{"num_hidden_layers": 10, "hidden_size": 512, "n_experts": 32, "d_expert": 160, "d_shared_expert": 576, "router_score": "softmax", "balance_bias": false, "init_std_router": 0.0159, "vocab_size": 32000, "norm": "rmsnorm"}
Below are experts of layer 3 (counted from 0) of a mixture-of-experts language model. Rows are named router (the router's row for the expert), gate (a neuron's input weights, with its number), up (a neuron's input weights, with its number), down (a neuron's output weights, with its number) and show model dimensions 0-63. Each number is 128 + 32 x the weight over its row's rms, rounded and kept within 0 to 255. Numbers have three digits each.
Before each expert's rows: "comes before" lists some tokens at least twice as common just after its tokens as in all text; "comes after" lists some tokens at least twice as common just before its tokens as in all text. This comes from a sample of Wikipedia text that the model never trained on. Tokens count by the router's weight.

# expert 0
comes before: " of", ".", " in", " round", " for", " at"
comes after: " the", " a", " his", " first", " second", " their"
router:120093104168152154144064190153102154143158132134080184126141170139130168140153117152143127173201156121142161108135124149156153176116200161123120129152152140101101138094132102191113128144129137
gate5:116165168043101151113171117068167075171138106136123118121086123116117155112103137116128133105110132160134123124124060131177110095103164114129066135116151167120181141101101122100157135155085126
up5:146140128062119054090143128122174131195150197097137118129152120104078119148139175128133084151128117142155104122155088141146117116115119115125143122154190108140135162054123076157187121122139092
down5:134136133168143091132042145092144141130105128138100140131193046122122127073104146152129124095136145091158133128157108123055215159120117038153163146047072156089144192122108123142124157128118131
gate6:135193130154101100126119112113163188097109107134135075147161082139139099127132131103115152132086139153146162164118104140116135135076145168157117133102107120141101200152179131134173121151130135
up6:137092142119167090148120059169142168153163122174144055111191098100137109103159081129125042049068129118136086131162137110097117139101149143123148058176143119091156164165135117155119144113137126
down6:135054065197158095168136134128125137089170057123118058106089101127130131171130108123152205079133126148121087079157176181124141155141121100101140169157128164167163080081114134164143085062121088
gate7:200115134151104154119156165135121193120167174137112091109149172124134119091129114153161132134097137147142089190158161135177107133112128136183137128150091100067159148116128142123165142150141144
up7:104123135103117162159120133089131097146137141138125085114144088101105079143160127147106213168183149125106116110138109150139119093099115157109097087107123149174085120123105125140086122167156103
down7:130176085151110135116123151121150124088158105129241142115133096093114126151191122143151179145118152190118108134167132082161137075132158132088090135162154112177086082179118165164152156130171154

# expert 17
comes before: " the", " this", " he", " his", " a", " addition"
comes after: ".", "\n", ",", " \"", " (", ")."
router:119102196148091139151095144178149084170155088119088131149125116110132193059157063173121166126148118076074058121105079122124112164111135171092158122133110127148164094140139120159124162126055117
gate0:097106132124110146121120156135120104148173119210077154164127119075100106125150102141111142127156108076100162078107123122182126135087167139121163105131110177212108078161106142130091191101099082
up0:141153129127087102163090108062095130113096091127055175125170150135116121168134131112134150140161170070132124131107095097118130098063156129171174174099136200186145046101070179124118177071132050
down0:123077121169079119124150116102088168070154152156098160166171115177154155145111101144136121071108111081157064099074070140133160070083123136115031108158099066112134126058154169130099138073117189
gate1:078133083144109124114119157089124141048110142127115143113127145126122152128136144121145130171121126153105081099107115101173107116112132171123135167095099061145174161107145123138155116108148071
up1:126142144137118122181148163153132077131190124159160130140134144166158121148172184145119096086125159176166212101106142138105153201152129171119158131075110096155113144100128118130100153169098066
down1:135156080086137113130115106094125110099095138137146140166157221126126160162101176102090109150107115153085128158147144092088167111112183102085119094133173115166126096060128127138105183101136168
gate2:117122072127080114115171102094143066145164143135148138147108145103157166109130146165114092123112102148070129123111124143134131099163126161137123118098125116150139160099083114157181149167133145
up2:194184125100138123145122170167110184124113149125124140145131150158092160186116109092140130158088143122137167101130116146138073106101100146121102135142173093133113125128158174143091116161108108
down2:059126165047062138121121046134136160146096128173158149096106132125119128176127116114127180153154100151168140136135204126142126113159105107135082166119141192170116169140147117116155158057150152

# expert 1
comes before: ":", " UTC", " Animal", " Arthropod", " Insect", " A"
comes after: "-", " Born", " Species", " Genus", " Country", " Coordinates"
router:149101152139129136149138110062131120133139135110143166157092110142176106095147107157136132172116152151045093085097114148106088128171117101112080164128142135125098160077110083134129144169121173
gate0:127040150133113135143076135094161135073093132140167145087155187135103182126132135168120075105091135073037121094111157122155089110111099104128156105136122092150112100162069115126122059138062099
up0:069126121114148177151164125148143145105101151144162112140134104096061162112131066107119150122129139132113090123081089124105091070161084105082111167126098089164153109129094054137087143116089110
down0:167144161189135126155131057159163159068145155204169130178160109181155174149081132072105138192079151100174168131200196125177065129103094177143110095135123110190134190109135146084139149137124139
gate1:150123093100129108120163124116110100127115163169087111148106145117155199140106071146115091082154057147176135118136133155058085102170103137095175167146091128149095156167121137160168126140114123
up1:170125034141091157104133147164101124130151074079154102145108170153163084112137127132147174116111135097132096162125087136122128176166161146073118093143211110113160194131097135136172102153213056
down1:178114119101091094150136140208113161135140142098076118077133163112197119120160138137143131066155145076132150090126124105198126125174115140181119168107155160150156141106177113138099104153119124
gate2:159159133107158135132100109116139161162156194167133141120112139149155096076127105121140112153111117112114152156118140089127062049100130145118157111128154167081097141063154114095071172145090114
up2:132127099067103107197107091121144093136174221135158191133124170152093133160155118175150117143134146104118096175094135074128050097156179081131152136056129152130103110153142171107083148121093120
down2:147142113098132090118135173120161124123097106107081116110090145120121130142065119080123100123126164148110130166147120073143112039127149105141115136162130115099110168170132152106130110178102179

# expert 13
comes before: " a", " in", " the", " by", " an", " to"
comes after: " was", " It", " He", " he", " is", " which"
router:102135133111152184162105088126123129149118113114147181141104092078133144089174117149080132133179200136109134102097078165132112124111092157113120058138095171121121083108149140101158150159111159
gate0:178125111175158109169126081110156096114170089159083112136144123122111137119073077174108105096124110108125124130127108172098168104136159181156152144090129149083117111055174143128166105107185096
up0:150147154134158155102106105104121131155087159142165089176069090092128113107154172116086106145121172098132099100113142113132100133145063116155082121138199185219219101143144135104107113107116192
down0:119186158095107132117108115081172136099164110128108120086101212125073165131065141068106052123115127116152171112079220155115128130125073176119115157205146106100082137138115089144088125130157109
gate1:116073209109108088137156116138050164142181142106120152133150075128139140123119095146146088151129142153143134212193098145063096128128140094084145144121096133153133126127156087079121151100110103
up1:129154084153105127130131116109086148151088145099154161151165086115089125109155099163081106115109126122127127181150132112090123090132137078095092166202046137144097199146143104088128133124118118
down1:204141085072101099142132121120136125091086146102134096154132118082092187149113185081200118139151126086113144109099114154101137075085134109160082116080131108145097139162122151043096136140102137
gate2:117060138159157108097157148101054155160176163122151154141145095066196184141091129144117148121119102175141129085181118084122085128151140103115124146134084112165150138193123155155123183155115180
up2:138179109160126105160154156182158132173101109130152106146116137186077074093146146141136083104146101157159158120098088139144122153117100150108168124134118151096154108086164072149118076139118147
down2:112104146093153112135126162155144099082168164172142128110159126107144102091122131106173152105134076118136155154087121086077164154097115086131137173074110112128164102112073091121171132116121104

# expert 24
comes before: "-", "\n", "|", "==", "The", "==="
comes after: "\n", ".", "==", ")", " =", " =="
router:177092168096153148180142103098128091174057111109110145142058116118151117125159108092086183151172185042108065182138127164085091154091146183101081135133082145091213115117149115122206174137088144
gate0:124111109146110172139110134083137072073097059128172044115101155142143176130145155106114097108159100151130151102106068111166103146131085127120107105123119122085133061116075079144090128134119168
up0:105078095128169151160119121116101111069130100118160032109132175180092112099184135146107092103104097121150155129134124134174097143120087102167136115146127093145146073114113132122125101102166138
down0:117095078137161167143163201135165117169089128117124133195136111084145134131093091128149129174118148104119120164150139090142115116177096152132151103108142128088146128122095106088098178154148145
gate1:161107140155172135106114157080084158120182108137116128137096153150115143100125187111166138133135079136212103148136166153145111102136192143059069111168164147174183138140168076115093139076138127
up1:135135109078159135151119108089124110102178081091135079148101089111145141082156167116126135101121121128117104112091128118139148100130085124144125092145177094134128109174129091141118118122119142
down1:148109155123123108138052095115128112132142129179116134120131144127125078128059147195135096156180108164117152122133094121183140154102114108109079131144123128129128104073126119148127116127137103
gate2:111143175143114093069135086124158200193117128208164159079136148124144129152158070114158121146079081196152127182135086090109197100162172127169129098142158115196183093156102151168086150128164096
up2:132157131156106088064125098135170193208155094139105138062134141153156134162171108120221095151086092203201108150136144105111191036186187142183173156158152119194135091152113138140136148148187103
down2:066128147097098144113100084145184112145071099062117075161123118142069111132146095113084130162118123136134171097099097107083128067178097152130122154150171104146137150176110089149095081112172182

# expert 3
comes before: " to", "ing", "s", " of", "ed", " that"
comes after: " to", " and", " a", " was", " he", " not"
router:124132170126170194179172112157142110167091091152068155182099019128158122114149100171124168117129186117119067148089128157086084165075149131142141098194142138158110117136182170154143185124096177
gate5:114142135109098169153072086068142118148113182137126142097121080108079157130159133162129086198145144103128108150117129113113141121085117113122102102120137106099151162188099143135094161080081113
up5:129131187140164125128122197018144090133162119132161122158125134121150138134110121120125064113107088141113127142106119121123193174181138126078150171128126124083128123072121136162125138152142094
down5:190097102091143092131138103133152120114063171053072166147056133154118129135176144103108096149086159117180179101195138148156151032089120193157109094124125087109120134173088132127153192129110145
gate6:074088103142070122108167085124113159142106114201147132114122066163151138104088167136086137138108135091123121165128120123099163142056122117094088091128160162132124119100115117128147141136155181
up6:115123165186090087072177130129130147112153090191141142157144086173110123099114181165084083114151103049155133210167151129147121138127176104057104114146165206103092185125188128168104121115135116
down6:161128157198080126119138171100171104106083162106126159145122176156151163175170114131118169070118151146133123096122089045126123114174075122103071127130040137124143150136162119174104146129111173
gate7:097115110187159176136047092130143068105100118136104174119110103224126144131111134107164103066130035119147126094122073074129093157112112107105154195092124144102131129150127125104100173076142159
up7:083134106119158204137095082121151133157107129114092126103130160192059150126097081111159104123163104121081123086112119121083132178136154082159109147087089161085072120117098201111117141075144111
down7:116094160094156108103120142131157100157094093128066103161150131116147053164112188101083138149179169144091094123131172114119177162132162134089110167089079146142189113143126135133169113112145189

# expert 22
comes before: " |", ",", "\n", "–19", ".", ":"
comes after: " in", "|", "In", " In", "-", " April"
router:164075130052098112175084123155110084125116088178125133096117119098143151127146121165123112139176186113089158120113116165106110111159184158066083132129059094150196124124086134122152116074099167
gate0:114160105181106210144130095135096093128126137136129125133083082092174103160143151129096058129185156190124104126122116126132145129139073126106132130147110139118172169117165144152117143160084130
up0:127073164137145121101112124124163165181125105086161158103123183196114184090121124104150141109114113114159149080162122142083193166171204136106127134146169167125122207131123119131108137141132159
down0:119113177127141088143153120169100035171096133125133088194157119163107146080106148132112106113135146125111136105068109086110121188152132111102129121118163085134125144153146177125119088099085099
gate1:178052149107116093074162109164111105153150118163090149101138110082167174187088142153090105170130114126069107080141114094150067218133186215087126155078157104103172167107184081115186141157107117
up1:120176171133098121165157047121099104117108168208159063156156153150138107123165068110125086149159103056117096099153156097122109082109083099119115173107100148095159102087128069109111082146114133
down1:095098170060106114098126158084105134145084151155150127157166117183097127140083166123078100139135080178147160115151116131153151076186134123158077165169082138131143085130142144114131102116138115
gate2:169104198121147142153120034093143122199102102128144098138178062180164139139137163130116173153145084087134076121111167193157109131082139085118139132133105202125129074144182114077113130136155136
up2:099116149157172113109120125128176110060097124129161191153152165119113097115087103135110121117134135118128143119108138146107129078175128085039168072149134133090124159148125159093141141125057040
down2:090099169137107134100141140120121110120121113136144072128163147110157134152193116114166173195072114123080143177125103152119099104148108130138162109132135138167101110126123170089131163154128182

# expert 2
comes before: " of", "s", " and", " School", " school", " was"
comes after: " a", " the", " and", " The", " of", " an"
router:135141133152123184126097068124126139126137121174050206153116118118116125100150101175129112133145122089115106157100106164142124158119121131116154084165092127168123092112172146103130115182102138
gate5:099149113103161124109143142120103127123070101160141067091099153127078069157092191153147116146140163162167119171076154116087136155121118101064122109082155131159079089081123084103113130114113068
up5:147191056110181101155165071184089108150089120074184135063164105103138096129147124101087137130122149158133125162152167099111119153103175188085030151117165144162078118136153114105164138160149131
down5:116152112198104178154091117097075140117138129074135141151122192162087092126145153182141170110097023133128129119131134174176107144163103121091142178146130167052134178191186149193139154109127143
gate6:060142156141165138132096140116117076166157151113131058109186145122115144141064103178156090152123140146105105113129065134150130111145102184137128163073081116136198119109133095103097073093142101
up6:147105119129127132166149057128182081088102123126147149137096090141157116067160133098099191104163110132145145138148103127116112147118144126121140114149159143119085121118131191142155157135121163
down6:104095124122125080118131119134123124131130095168135078140055119140160169068220114046124085142138105133142081109130186104187154127094140144139150095076204119125130132113209176142124140119135212
gate7:148140144106143125121139094172102143181138105166101125140116110174071155155128152132141117085165108155130153163109105161191066089054137166113137124061137069155141152059156191091146155113185175
up7:071180093154088154128105095134097124152081121117100154166102093124037077119095118096099102135143109183112114132135121167157135159071148160124096092127190080097171110072107179084137144112139187
down7:124165087160130119124165163148180121174130173081095126079100135155138176073090130116135093161138151180119153149132089163105104153083088162072092130093153103163156135163137150150098084137146118